Experts of a small language model.
Training: a variant of Muon for the experts, 403M tokens.
Below are experts of layer 2 (counted from 0) of a mixture-of-experts language model. Rows are named router (the router's row for the expert), gate (a neuron's input weights, with its number), up (a neuron's input weights, with its number) and show model dimensions 384-511. Each number is 50 + 15 x the weight over its row's rms, rounded and kept within 0 to 99.
Before each expert's rows: a language model's description of what the expert responds to. This comes from a sample of Wikipedia text that the model never trained on.

# expert 8
What it handles: Clause-linking words such as and, that, which, or, who, but, where, than, also, usually after a comma or noun.
router:40 45 42 54 41 22 49 35 48 53 23 41 62 67 49 59 34 63 49 66 81 33 74 83 53 56 26 64 49 39 51 68 32 45 49 49 54 69 57 64 48 48 44 43 34 47 52 54 32 34 36 54 54 57 45 37 61 51 62 43 39 75 75 47 47 68 61 38 45 48 73 85 26 38 59 54 48 76 43 60 65 52 30 59 57 43 54 29 46 42 31 50 54 56 39 41 53 49 51 51 52 59 42 70 77 71 30 62 51 23 46 59 49 33 46 59 64 42 19 65 71 45 49 36 54 36 53 62
gate0:50 49 60 54 54 64 52 41 37 37 36 47 51 71 84 20 42 47 71 59 42 57 57 54 74 59 70 39 77 59 31 55 26 56 63 51 51 51 48 62 42 30 41 40 65 28 43 44 63 00 74 60 49 36 34 54 04 41 74 55 56 41 46 58 46 44 43 34 54 53 37 48 63 45 58 65 67 53 27 42 51 35 44 52 43 53 28 31 51 69 46 26 26 69 54 63 56 32 44 57 49 55 75 40 53 59 24 58 55 45 35 44 58 46 36 61 28 30 39 33 55 80 76 31 43 71 51 64
up0:41 49 20 45 55 58 65 45 59 51 47 73 57 74 74 54 40 41 62 38 45 29 51 52 46 49 36 27 63 48 34 52 48 57 42 49 57 67 35 14 55 52 45 37 53 69 63 61 34 42 50 74 35 52 46 48 44 48 80 49 28 42 52 75 42 47 43 39 72 58 53 40 71 57 47 63 33 87 58 60 30 65 53 63 30 62 24 48 50 43 59 60 58 54 73 56 44 30 45 46 38 41 36 41 49 61 54 68 50 40 69 62 42 73 57 62 52 53 45 36 66 58 30 48 30 43 42 37
gate1:37 55 55 55 44 46 84 28 55 63 65 46 26 41 47 60 39 72 62 59 46 40 51 65 28 35 53 47 64 52 46 99 46 86 38 23 30 54 42 42 59 49 65 49 70 30 46 52 44 20 36 45 48 68 65 46 46 52 53 70 34 98 46 35 40 46 54 51 52 50 42 65 18 29 54 31 58 77 70 25 46 40 30 50 77 48 43 56 41 49 35 41 48 36 58 66 81 74 52 43 43 41 58 34 32 52 42 49 34 40 45 43 67 61 54 57 73 16 53 33 75 67 31 68 47 34 29 65
up1:48 68 37 56 40 31 53 20 31 51 76 49 36 53 28 66 42 46 44 44 53 66 46 51 30 46 45 45 73 35 33 79 59 66 46 43 29 34 29 33 68 23 50 27 59 12 33 40 35 42 52 33 70 47 64 57 40 58 58 70 34 70 46 61 48 49 69 30 56 56 60 61 57 55 43 46 46 72 63 39 54 48 39 56 63 43 27 53 30 59 49 28 49 43 43 47 79 58 39 54 31 42 70 08 55 43 50 66 47 60 66 54 49 57 28 45 64 00 42 50 56 56 13 75 58 50 39 61
gate2:38 57 65 47 63 47 44 50 64 59 43 67 24 24 28 54 47 67 26 57 67 49 61 47 74 58 49 50 54 87 49 22 51 24 52 44 60 30 54 76 38 39 68 38 42 68 30 58 45 46 74 70 47 64 69 40 45 30 62 47 53 67 42 41 24 48 55 41 44 47 46 85 48 64 35 54 99 55 69 50 48 54 47 67 58 29 49 47 60 68 41 59 59 25 65 59 55 37 67 59 54 74 73 15 35 19 29 49 53 44 41 62 46 34 95 38 61 57 55 59 65 56 13 46 44 61 44 09
up2:41 43 53 39 74 51 50 81 43 88 23 24 55 42 31 34 47 64 17 51 59 64 45 56 52 72 60 58 41 69 58 41 34 63 35 47 35 42 61 78 70 59 44 38 39 22 62 45 46 51 86 54 45 81 47 40 28 33 51 32 52 46 56 37 38 45 46 17 54 26 46 55 57 58 39 38 76 58 19 57 45 53 43 33 48 44 67 72 53 66 53 63 42 40 32 65 40 43 61 70 58 86 46 36 46 17 48 72 54 33 46 37 48 44 92 57 23 52 46 30 69 58 51 18 64 60 28 26
gate3:28 19 38 55 43 56 77 19 34 35 40 42 80 36 66 55 54 29 49 22 29 46 28 57 60 60 49 45 43 45 46 41 49 56 53 69 34 40 59 45 81 25 15 37 23 44 77 79 58 46 40 68 68 51 62 49 31 56 42 82 49 54 54 34 42 62 30 31 46 38 74 42 50 64 99 62 48 25 00 53 56 36 59 40 35 50 57 52 53 60 45 47 61 67 42 57 65 34 52 46 67 65 26 80 77 51 44 83 69 49 50 51 44 59 28 32 48 63 44 63 35 52 38 38 59 55 45 31
up3:61 55 53 47 77 57 37 82 67 60 64 38 39 37 51 47 55 41 31 62 60 42 37 41 49 51 60 48 47 47 61 54 28 33 37 54 68 61 07 64 51 63 56 58 42 46 55 58 60 18 88 63 47 48 40 85 60 34 48 34 51 37 33 32 43 35 56 75 70 56 32 75 32 60 57 69 43 82 49 44 68 69 59 53 44 16 77 44 84 48 46 47 53 64 79 60 32 65 52 65 49 40 59 42 46 57 29 47 39 37 60 84 68 37 08 56 56 57 50 30 67 50 31 26 44 53 34 48
gate4:38 76 44 43 63 25 42 36 48 59 68 59 65 29 78 48 63 30 67 58 52 12 42 49 55 39 73 59 31 44 37 55 59 60 51 64 61 42 26 40 56 60 63 63 40 61 38 23 35 50 50 31 67 53 89 49 52 30 55 64 52 56 23 71 42 42 55 68 75 41 48 55 44 58 55 49 35 62 61 56 54 52 67 84 56 47 66 48 65 21 55 47 62 48 45 51 62 61 55 35 30 42 45 54 26 39 31 46 29 54 45 34 50 68 48 43 63 66 74 47 66 68 50 61 59 44 51 52
up4:66 72 37 19 61 28 42 61 43 62 51 25 55 28 53 55 84 36 65 46 57 59 61 60 72 53 47 25 41 64 37 59 53 45 70 49 51 60 44 50 52 46 72 62 40 26 59 35 53 27 54 65 72 54 82 27 42 55 25 48 69 66 46 63 61 63 65 68 68 57 34 43 60 55 61 41 54 65 36 55 51 67 48 55 55 51 60 37 42 04 57 55 54 68 82 30 37 36 36 54 55 52 61 54 39 24 38 48 28 65 47 56 41 71 39 31 23 76 29 44 53 61 42 33 33 70 60 49
gate5:36 45 44 50 48 62 43 53 61 38 06 45 55 66 20 32 61 38 48 24 44 61 48 54 79 68 55 42 60 45 49 54 52 50 61 50 45 31 67 62 58 27 47 40 52 30 72 58 60 45 46 47 78 79 62 46 75 60 27 56 32 83 42 33 62 46 63 52 84 45 84 35 45 46 39 55 37 47 46 47 29 48 29 41 60 51 61 43 48 43 41 49 63 53 34 47 59 39 99 53 66 39 51 58 54 75 30 26 38 49 45 50 52 40 27 54 39 57 07 51 77 49 40 32 17 52 44 47
up5:74 64 62 58 47 33 40 63 34 58 68 68 26 26 54 68 52 54 42 65 31 55 58 39 35 11 28 57 38 54 63 50 52 38 37 43 54 61 52 38 35 56 66 66 48 76 21 59 38 55 28 26 39 58 63 47 67 59 51 50 61 18 67 58 40 50 36 44 67 54 27 34 52 69 55 22 47 44 64 61 68 30 61 66 52 72 42 51 78 58 74 43 40 74 37 84 50 53 32 48 49 45 54 67 58 66 79 53 41 63 55 47 42 63 43 58 41 33 66 47 29 50 78 57 63 47 53 35
gate6:33 39 57 59 44 16 67 50 43 61 56 52 55 58 83 34 38 61 36 47 69 44 65 59 67 32 47 72 42 41 62 38 79 34 53 23 48 65 64 55 54 54 54 37 52 59 32 58 44 72 58 50 59 50 76 42 70 48 46 41 36 23 58 72 46 63 39 08 43 36 64 29 02 40 58 35 40 31 44 39 65 62 74 87 47 63 52 30 60 63 59 54 18 64 18 69 49 54 56 56 61 59 49 44 76 49 37 64 41 47 43 42 50 48 21 73 47 58 62 39 47 27 72 42 62 13 95 41
up6:44 49 50 68 52 17 65 20 55 74 33 52 65 83 66 55 32 57 27 53 35 29 44 49 39 29 46 54 48 57 56 12 53 53 52 46 66 64 60 72 64 49 30 36 66 52 54 61 59 25 55 68 43 44 42 86 66 47 41 64 48 59 83 54 54 25 58 34 40 17 22 23 39 61 28 33 05 51 59 26 61 68 35 68 71 62 32 45 53 70 66 60 54 48 75 55 38 30 40 53 32 46 32 39 64 52 66 61 53 30 71 54 51 68 51 56 54 38 58 34 58 32 53 54 66 38 71 50
gate7:31 57 35 73 39 36 30 26 60 55 53 63 13 49 71 68 43 46 66 51 65 48 59 24 56 39 28 33 71 41 63 46 55 37 45 35 63 50 66 41 62 44 44 49 64 66 54 54 74 34 46 51 56 61 58 36 79 51 62 10 63 55 68 55 42 68 37 40 26 55 62 58 53 38 56 47 33 96 40 53 45 51 45 53 39 52 50 67 63 17 55 41 45 54 62 51 52 52 35 62 37 41 68 56 67 54 71 68 68 31 44 53 61 31 54 49 68 70 34 60 30 22 52 56 68 45 76 55
up7:72 47 65 33 58 74 59 62 44 35 59 49 75 25 26 27 30 45 60 79 37 47 65 65 54 60 72 65 41 70 59 39 39 68 57 57 38 48 31 73 38 51 84 57 25 42 71 53 51 59 57 61 46 51 45 66 34 43 27 84 42 64 24 57 59 59 70 56 73 32 52 31 45 65 53 76 49 22 55 29 44 55 68 54 45 42 66 24 43 65 55 65 45 32 61 47 51 32 68 38 77 62 30 67 19 44 69 54 28 48 59 54 22 64 53 50 38 36 66 37 56 62 42 62 50 70 39 39
gate8:58 45 60 19 64 12 42 66 60 46 48 60 30 46 53 65 61 70 51 55 68 47 53 59 52 20 21 59 43 55 61 58 45 57 47 47 64 64 19 36 54 59 42 58 60 43 70 48 43 55 59 55 48 53 65 62 44 51 59 53 35 31 59 58 49 54 40 29 31 55 56 27 64 79 45 48 29 87 65 49 20 38 49 74 56 72 53 64 57 79 39 93 43 35 54 51 35 58 69 52 88 82 13 70 34 47 62 80 83 41 73 68 47 41 58 52 34 30 78 49 62 53 27 31 52 45 48 85
up8:59 28 36 48 48 42 54 44 54 36 53 31 52 62 62 84 54 67 28 50 66 74 53 59 74 52 51 57 71 70 51 93 78 55 55 62 69 28 47 89 26 73 55 23 59 48 66 65 25 55 57 52 39 37 61 50 62 59 56 48 36 36 82 68 35 42 96 67 40 65 65 45 55 56 48 49 66 62 52 57 56 34 48 59 25 10 61 72 36 45 71 49 29 47 79 57 41 50 40 28 50 46 57 63 59 75 33 71 71 39 45 38 43 61 79 56 63 44 55 48 38 55 49 55 27 74 41 38
gate9:53 68 44 51 34 30 63 63 70 28 51 33 37 42 64 49 66 37 54 35 29 53 65 37 51 46 54 37 84 44 40 48 49 59 66 23 35 36 68 55 14 76 70 68 93 58 46 48 40 64 39 36 55 47 38 51 42 77 32 78 51 52 32 45 52 54 58 33 57 57 00 64 90 40 15 57 41 31 65 31 48 67 40 27 86 56 33 40 43 28 63 58 54 67 65 59 25 61 61 41 40 52 45 44 28 81 64 30 63 39 68 71 82 59 30 34 55 51 54 37 48 55 78 62 92 60 34 41
up9:50 44 43 31 76 32 52 55 54 59 32 73 64 76 42 44 62 60 48 27 42 33 51 54 38 26 22 53 38 62 68 66 69 48 40 29 52 67 33 48 70 40 46 49 43 69 56 56 37 35 38 60 57 59 71 57 74 40 70 02 45 51 39 69 45 61 85 42 49 37 88 41 49 37 83 49 48 90 31 46 50 43 55 66 31 39 59 67 35 69 48 69 65 12 37 44 50 33 59 31 57 64 58 43 47 31 57 87 38 32 55 54 34 45 56 48 59 52 32 68 53 50 41 54 31 42 67 40
gate10:55 43 54 62 58 48 48 14 37 43 60 76 30 45 36 26 54 86 50 60 54 47 53 60 58 69 34 43 58 89 69 22 64 50 42 52 49 65 87 71 57 38 32 62 48 38 45 30 53 27 60 42 45 42 56 58 52 49 56 80 47 22 57 12 32 57 42 60 34 70 41 58 69 32 58 41 36 33 69 71 65 24 56 27 96 54 78 81 63 46 50 37 38 56 77 44 45 10 52 47 63 42 72 44 65 72 64 77 55 69 57 09 39 56 81 61 54 19 20 51 55 58 92 32 64 63 21 63
up10:46 58 55 57 64 36 43 68 48 32 88 87 15 54 61 25 63 60 88 55 52 43 45 70 66 61 60 52 73 47 64 55 37 64 42 59 64 55 81 43 41 62 38 52 65 47 57 28 60 52 43 52 53 29 44 54 35 41 46 39 16 29 58 37 74 71 52 59 62 80 34 43 55 48 32 56 42 47 56 69 44 24 42 27 63 64 34 71 73 49 47 17 59 44 50 15 39 19 47 45 45 40 54 32 27 63 49 33 49 40 29 50 43 39 41 77 78 31 53 35 85 26 62 60 64 56 46 73
gate11:48 44 41 50 41 37 09 47 52 43 23 60 36 39 52 57 49 27 47 75 64 58 61 66 49 46 35 64 63 57 53 57 51 73 37 37 61 60 57 43 42 54 29 68 34 65 67 44 42 50 65 59 39 66 54 43 48 82 37 76 22 18 70 46 43 31 56 32 76 54 78 58 71 49 48 58 31 52 52 42 81 26 23 45 79 27 65 26 53 41 48 28 62 24 54 62 40 48 28 38 78 57 50 61 59 40 81 52 31 39 57 56 43 62 58 45 49 48 39 54 58 55 38 42 53 22 40 47
up11:52 49 34 60 71 37 45 67 68 43 35 65 45 31 33 58 72 30 58 68 61 41 65 55 50 58 18 62 63 51 62 45 53 67 38 63 58 65 53 59 54 54 56 46 09 49 58 50 51 40 65 70 34 70 52 36 54 80 38 66 28 24 77 50 39 55 47 33 74 48 45 66 55 57 42 45 65 13 55 55 43 07 35 55 53 68 45 31 33 45 69 37 47 53 70 40 64 25 37 65 73 43 21 46 39 19 42 40 49 35 43 53 30 77 49 78 46 49 47 27 39 54 64 38 51 58 47 45
gate12:47 71 21 59 27 45 42 14 51 56 58 69 42 52 47 74 45 59 69 27 65 58 28 94 30 59 37 43 44 41 51 45 21 42 39 53 59 49 73 50 58 39 41 47 47 51 55 43 21 48 66 63 55 55 67 38 68 65 36 46 43 62 55 93 51 83 79 63 57 45 22 81 55 45 27 29 53 45 41 41 68 44 52 78 63 21 25 49 39 42 45 57 47 27 36 57 47 64 63 70 68 60 38 34 44 54 66 52 51 62 72 57 56 40 55 76 56 53 45 46 63 38 35 67 66 41 54 40
up12:51 53 83 56 41 43 85 80 51 57 77 32 72 57 38 34 60 54 40 66 36 24 65 20 49 36 62 57 57 57 48 43 40 46 77 54 17 68 45 53 54 56 75 46 43 69 41 75 56 72 58 47 40 39 28 52 28 39 57 49 62 38 38 40 68 64 32 47 45 38 48 57 40 27 69 48 34 34 67 51 50 48 61 37 31 88 59 54 58 66 62 55 67 66 78 43 48 33 29 58 57 31 68 83 56 51 43 31 56 38 41 82 50 69 57 42 35 68 61 42 34 50 54 38 31 79 41 38
gate13:60 83 46 87 53 29 44 14 29 50 47 58 32 65 24 65 44 59 80 56 40 47 80 75 48 53 20 51 68 42 47 74 57 37 10 53 51 33 28 39 77 35 62 56 49 61 52 56 63 35 35 39 68 50 60 48 60 77 40 59 60 73 62 41 33 38 49 44 36 49 34 55 49 49 35 80 34 59 46 29 56 17 40 37 40 47 35 56 45 34 41 48 70 40 45 18 69 53 24 49 45 31 40 45 49 58 58 48 21 68 58 25 75 51 58 43 34 79 52 58 74 46 55 54 64 29 42 44
up13:35 20 53 06 51 84 45 66 60 57 37 47 55 32 74 18 47 29 46 58 46 52 34 28 68 41 77 50 39 68 35 31 57 40 95 51 34 65 72 48 32 67 51 30 35 34 17 31 59 53 80 43 39 42 37 61 46 37 32 31 48 31 44 52 38 46 61 32 36 45 75 07 50 47 45 36 56 27 68 67 41 83 54 53 63 41 56 34 56 55 46 50 29 45 66 71 53 56 70 38 59 69 47 52 42 49 20 36 59 63 38 85 38 31 51 71 52 42 68 70 45 46 64 30 24 92 36 43
gate14:85 48 87 47 32 64 47 70 58 53 33 33 57 71 53 65 21 37 58 66 47 75 51 78 55 62 55 44 52 41 25 77 51 25 53 51 20 41 55 36 65 30 39 55 39 62 56 41 47 38 20 55 58 92 80 23 46 36 52 70 66 59 51 47 57 43 36 12 62 30 55 38 35 41 32 59 70 50 40 49 27 61 40 56 53 45 20 54 57 44 45 39 56 39 66 47 54 64 49 58 42 80 29 58 38 72 65 40 47 55 43 42 87 60 64 60 43 40 77 44 28 62 55 45 67 40 55 40
up14:32 37 49 39 54 07 48 32 15 89 56 24 61 58 51 38 29 67 76 64 25 53 36 49 31 44 73 58 72 45 31 60 65 72 83 58 31 65 46 61 44 50 42 54 40 32 49 67 62 41 55 47 61 63 52 39 52 59 78 11 67 32 65 75 27 27 56 24 51 38 69 67 32 60 57 70 63 07 46 59 54 77 62 31 30 49 49 69 39 57 89 43 41 32 59 64 38 59 23 35 61 41 41 60 53 54 36 59 60 40 30 41 55 41 18 53 58 48 59 69 36 30 57 48 18 55 56 23
gate15:76 42 49 79 54 47 59 47 39 36 29 39 38 54 65 21 39 47 68 56 65 39 33 60 43 45 54 58 31 42 75 57 42 71 61 40 40 34 64 23 43 53 54 18 34 48 65 37 34 10 73 57 58 74 19 54 60 81 60 25 65 58 57 77 45 38 44 63 43 45 35 69 50 61 73 75 30 61 74 52 48 49 60 46 57 66 40 35 49 63 43 74 67 36 72 27 47 62 49 75 68 51 29 47 35 58 34 47 52 38 50 58 34 44 56 41 56 51 34 51 51 31 40 46 29 66 47 46
up15:51 56 65 30 43 51 32 36 55 57 77 72 63 40 21 66 52 60 41 47 32 50 62 65 47 50 51 26 64 50 31 52 57 28 56 42 50 71 28 56 64 31 47 58 57 51 32 60 60 75 43 42 63 41 67 54 47 43 26 73 32 53 27 45 42 48 47 24 42 62 41 31 47 38 30 42 52 51 17 61 53 45 41 41 16 20 74 47 56 54 46 40 52 53 25 70 38 54 52 41 56 52 83 32 58 29 59 70 50 47 33 52 63 74 40 54 31 43 65 41 54 71 46 39 76 30 39 60
gate16:61 41 59 27 14 24 52 46 42 28 51 35 60 73 60 92 39 80 19 50 47 51 44 29 58 41 72 54 31 35 58 54 39 42 90 48 51 42 48 49 34 60 66 68 47 47 56 79 57 52 43 65 90 64 45 46 60 59 69 82 52 58 70 38 39 48 56 38 37 62 60 68 68 39 42 43 58 61 41 59 44 31 35 61 37 40 34 50 48 59 35 42 46 63 48 57 44 53 65 48 36 51 60 54 73 62 61 87 57 23 57 32 44 61 71 53 67 51 40 55 42 69 68 66 88 33 72 42
up16:79 40 38 31 29 60 50 57 56 45 53 18 44 21 49 58 44 38 60 67 42 89 76 53 34 42 40 34 32 66 41 47 40 49 41 79 39 45 46 61 62 43 42 41 48 49 61 44 62 42 71 42 57 69 53 45 66 30 75 42 47 68 54 45 56 33 43 60 14 52 80 43 50 64 50 60 42 82 32 50 18 28 65 71 53 58 69 31 40 36 38 43 47 23 34 26 41 51 44 53 35 71 50 39 55 61 15 67 56 22 50 58 45 81 54 65 49 25 71 38 35 40 59 57 61 52 35 27
gate17:23 41 67 44 39 62 62 44 31 56 48 55 34 34 43 71 35 63 34 24 59 65 63 43 46 45 35 36 41 45 52 75 64 31 58 42 17 38 41 56 63 24 32 21 57 50 41 52 66 49 30 55 56 41 29 45 39 63 38 45 60 43 57 42 62 56 57 78 41 63 25 91 39 93 55 71 60 25 48 49 38 43 27 61 49 48 43 41 23 42 75 42 37 54 62 62 72 69 48 14 39 24 65 56 56 37 28 45 67 38 59 57 72 67 49 46 52 60 56 66 41 30 35 42 60 29 39 33
up17:57 66 53 80 34 42 45 43 82 32 62 62 83 77 68 37 57 38 51 53 28 59 56 54 56 36 47 54 63 60 45 53 29 41 37 53 46 43 69 35 40 41 58 67 29 41 71 67 34 54 51 52 66 52 37 66 60 56 62 70 55 73 44 53 22 68 22 19 57 70 34 41 37 19 30 61 37 64 47 64 61 73 71 26 50 60 70 48 66 52 48 74 51 58 33 36 47 42 56 64 51 60 61 43 48 61 97 63 35 53 78 48 54 33 56 66 47 48 47 60 57 52 57 58 70 54 52 73
gate18:59 43 32 44 68 36 29 42 45 65 64 40 32 56 51 69 50 40 59 21 40 86 42 44 38 44 29 65 48 36 46 47 49 50 67 39 50 68 52 60 53 46 54 47 45 57 58 57 41 45 57 51 41 53 55 51 40 54 74 37 54 28 51 54 62 58 44 47 82 53 64 63 41 66 63 41 55 22 53 59 37 57 74 66 61 23 72 54 39 32 57 39 68 85 52 49 44 62 55 51 64 68 47 61 37 38 88 53 56 68 55 44 51 28 50 32 58 56 58 62 50 46 43 33 71 25 52 35
up18:49 37 30 39 60 50 39 29 23 45 78 37 52 39 48 50 62 62 30 53 62 56 58 29 38 61 75 43 54 61 47 57 36 68 46 31 57 64 63 41 59 58 72 53 42 34 76 46 40 38 35 57 78 30 22 65 46 68 59 47 48 51 24 52 84 52 34 43 51 88 57 60 46 53 67 43 52 61 52 54 25 50 60 39 24 61 64 55 55 76 51 55 71 50 85 35 51 23 33 47 60 58 58 65 35 39 38 39 14 60 28 55 97 56 43 52 92 34 49 54 37 49 34 43 47 26 60 35
gate19:29 21 50 49 36 61 40 74 51 57 47 66 81 58 46 56 43 45 44 60 38 37 56 52 53 57 60 44 63 31 52 69 50 51 40 41 67 42 51 32 95 23 66 27 46 56 47 56 49 75 60 57 52 30 81 76 75 53 46 21 47 41 46 66 58 70 29 27 40 67 31 42 58 59 29 71 53 46 48 31 45 33 56 32 58 50 58 16 62 31 55 37 60 55 31 47 25 35 56 70 62 25 34 91 75 73 47 38 46 65 66 46 71 34 38 70 38 38 60 59 55 59 52 54 46 49 55 54
up19:71 77 56 60 57 44 60 42 53 34 65 34 40 39 49 47 69 67 51 55 49 62 25 41 43 27 44 56 22 63 42 27 44 43 59 63 19 38 37 49 27 48 58 58 55 49 30 61 56 39 46 45 46 76 22 39 43 57 65 68 68 37 49 53 38 43 53 58 54 59 57 67 31 41 46 34 53 25 58 65 72 55 48 52 21 52 21 65 48 65 26 68 45 39 54 49 83 67 50 47 25 59 68 52 63 37 75 69 48 48 09 51 42 52 53 33 37 51 41 46 50 28 69 39 41 49 39 52
gate20:22 53 59 49 31 54 27 74 57 79 69 59 22 47 48 71 08 52 28 27 35 48 77 74 46 48 16 50 54 60 42 48 47 61 38 33 64 56 62 73 18 44 18 53 38 15 59 56 60 20 45 75 52 39 67 46 72 30 52 50 33 36 58 36 49 71 48 60 44 59 44 39 62 27 56 20 63 99 50 65 42 43 28 73 51 44 64 51 34 35 40 63 79 51 64 43 72 31 52 28 80 43 33 52 64 39 66 41 38 55 34 49 66 64 43 41 51 33 41 38 40 46 42 47 47 39 41 26
up20:57 73 29 12 59 69 66 52 44 51 45 43 58 38 41 16 78 34 50 44 62 43 52 47 64 60 57 38 46 79 41 41 58 46 64 62 31 67 48 47 59 79 55 61 79 38 26 54 58 53 54 33 42 54 33 49 37 69 46 45 55 53 23 36 32 16 20 53 42 52 48 81 51 55 44 63 45 32 59 39 43 90 77 31 51 14 30 61 55 57 18 42 39 37 34 62 54 47 50 21 41 42 66 56 12 55 67 36 27 53 65 43 50 62 62 47 47 26 63 84 38 18 58 56 88 52 35 36
gate21:28 33 40 34 37 46 69 47 23 55 62 42 63 44 51 38 68 70 52 59 37 15 60 60 57 65 73 85 60 47 44 58 29 69 62 46 67 70 16 45 55 50 78 33 87 57 44 58 50 63 49 61 77 69 57 37 62 66 20 51 47 32 51 22 61 53 35 67 66 59 57 02 50 69 46 54 59 35 40 45 43 49 36 54 73 52 26 59 70 32 41 37 33 47 65 65 54 49 59 34 57 55 71 63 35 25 63 29 30 55 63 67 64 39 66 43 67 54 51 52 63 48 53 35 75 18 70 37
up21:76 48 66 58 56 52 51 64 68 55 42 50 53 54 52 51 61 00 38 41 36 69 40 46 24 60 37 41 46 47 63 50 59 69 69 50 43 51 86 45 51 53 49 61 14 31 44 43 41 23 52 36 51 31 46 63 47 57 64 53 46 46 52 86 73 09 54 37 48 42 38 60 65 60 48 67 51 47 40 38 53 68 65 54 34 27 80 49 34 62 42 59 55 47 48 60 73 50 28 69 72 48 46 33 55 48 55 52 89 54 36 26 54 75 32 60 35 46 58 68 35 57 54 61 55 85 54 61
gate22:02 45 25 22 25 55 81 50 33 36 40 80 37 39 58 86 54 56 80 31 73 64 53 36 75 69 58 58 57 34 39 45 38 54 73 60 55 46 62 36 57 66 65 30 56 74 64 14 28 54 52 48 47 61 48 39 48 39 48 35 12 62 20 32 57 53 49 51 72 42 73 59 44 44 52 26 53 53 42 78 47 41 17 40 61 44 61 56 39 39 36 24 54 50 51 52 41 71 49 61 47 37 23 48 32 47 17 33 51 63 51 31 55 57 48 56 61 53 53 39 64 19 48 69 63 60 45 42
up22:73 52 78 47 91 26 40 48 50 53 66 41 44 46 58 32 40 37 17 84 50 50 34 78 34 44 54 23 32 59 45 46 55 47 56 41 49 27 62 44 52 35 29 83 30 54 24 71 75 53 54 55 60 25 56 67 31 50 62 52 76 36 60 72 66 48 46 53 31 33 34 47 60 40 53 40 25 52 66 43 53 70 62 54 54 58 36 50 55 71 52 58 51 60 40 52 90 28 50 56 36 63 51 46 73 54 89 62 30 45 41 74 30 42 65 32 47 61 39 54 25 60 57 59 46 37 65 54
gate23:12 43 52 72 55 34 70 55 42 28 49 48 60 52 39 52 45 57 93 41 56 77 49 43 64 59 38 43 41 36 38 43 63 62 57 67 43 61 75 84 41 43 60 58 41 32 75 39 63 62 57 66 57 36 32 63 59 60 28 53 70 49 50 43 09 54 75 40 66 36 56 84 43 21 62 45 51 69 66 29 51 72 70 59 51 41 10 49 50 50 46 52 53 55 41 43 32 56 55 52 57 42 44 31 58 99 38 64 76 47 57 23 55 74 57 52 36 49 18 66 61 79 49 48 58 45 63 45
up23:85 50 64 44 39 32 35 59 68 69 40 60 39 32 82 48 43 59 14 47 51 24 42 38 50 44 77 81 64 66 36 65 21 32 26 42 50 36 32 44 39 62 39 31 59 67 36 55 48 24 25 29 47 56 54 71 62 27 77 41 33 56 75 61 81 64 32 41 41 60 39 19 49 65 55 22 38 35 47 66 53 45 58 52 59 66 56 44 44 53 43 59 24 42 58 71 73 37 31 63 45 39 39 64 54 14 78 19 45 66 53 64 41 42 45 41 67 57 72 20 62 19 41 54 54 34 34 52
gate24:60 56 76 79 37 33 49 40 48 43 38 41 41 59 49 60 58 58 62 62 71 66 65 61 61 61 42 42 62 28 40 60 44 68 34 79 34 57 68 59 44 53 47 71 33 66 44 37 74 16 46 54 63 48 64 55 56 46 49 68 31 43 48 37 47 72 12 32 37 46 29 71 33 36 53 54 49 61 29 40 38 43 14 45 40 54 50 58 48 42 47 61 53 66 37 56 42 88 36 47 51 57 41 41 42 42 45 55 58 47 64 39 27 57 63 71 28 48 71 51 56 62 52 24 75 48 17 57
up24:44 52 55 52 72 83 49 34 44 80 19 60 65 66 58 37 68 52 46 72 56 78 48 44 43 40 55 86 65 43 37 71 55 34 37 71 35 49 32 77 82 70 63 52 38 74 60 69 16 39 44 44 49 58 27 38 44 35 52 53 60 58 68 62 51 43 60 42 38 59 30 52 38 45 25 58 52 55 65 62 56 53 56 33 56 42 32 48 82 21 59 41 49 26 66 63 52 27 53 43 33 62 44 46 34 43 27 49 49 58 38 55 50 51 34 60 45 79 56 73 56 62 42 41 31 74 69 56
gate25:19 56 63 80 60 40 38 52 51 30 25 36 46 76 27 34 29 45 43 55 48 66 73 30 49 54 42 28 53 30 56 31 60 42 49 58 57 73 42 57 41 48 53 83 55 67 49 41 30 76 67 72 37 61 28 16 54 38 77 31 46 39 55 31 51 57 37 37 57 60 34 43 39 66 69 33 36 74 54 43 36 18 42 65 49 54 54 05 69 53 45 58 58 42 46 30 67 61 40 52 29 58 64 51 38 50 23 50 42 43 76 54 24 28 51 52 70 52 80 55 73 63 42 52 61 60 27 52
up25:28 51 64 75 62 57 63 56 65 43 75 35 33 77 59 48 42 46 56 56 45 60 39 62 58 61 50 48 62 53 37 48 52 44 44 68 43 53 30 65 28 50 59 56 67 68 53 10 44 57 88 45 56 41 39 41 71 36 31 44 56 65 59 56 54 26 48 63 44 36 53 60 04 60 53 72 50 79 52 50 41 42 56 54 47 45 50 40 74 44 38 47 47 21 20 41 62 64 36 66 40 76 63 50 21 41 30 54 61 68 52 62 45 50 56 54 32 17 49 72 80 60 70 29 48 68 49 36
gate26:42 54 31 65 54 42 74 32 37 37 38 57 35 85 54 45 47 71 34 55 89 61 36 47 62 38 43 58 65 43 29 39 37 73 22 58 66 50 69 40 66 61 74 64 21 68 56 44 45 25 43 46 67 54 64 26 57 74 47 30 61 82 73 71 42 47 54 39 40 77 54 61 51 49 45 48 33 60 39 34 32 40 24 68 54 57 24 58 37 52 50 49 34 59 65 37 45 64 45 41 56 74 28 49 34 56 60 61 50 56 49 28 66 64 77 07 58 39 88 55 45 41 43 45 31 56 68 34
up26:63 57 74 28 99 62 67 78 26 76 78 47 48 50 38 45 61 34 57 38 24 12 37 49 42 45 39 42 38 53 74 40 74 41 54 64 38 47 36 46 39 27 62 47 73 15 42 30 60 46 40 38 37 49 38 67 70 67 45 62 10 33 32 51 62 60 79 50 54 31 62 45 57 34 61 59 41 40 65 69 38 25 48 59 82 42 53 77 57 38 20 59 66 26 62 51 82 87 48 36 50 54 66 47 72 49 37 41 51 59 43 67 49 67 51 74 55 58 36 54 54 62 34 47 48 58 49 37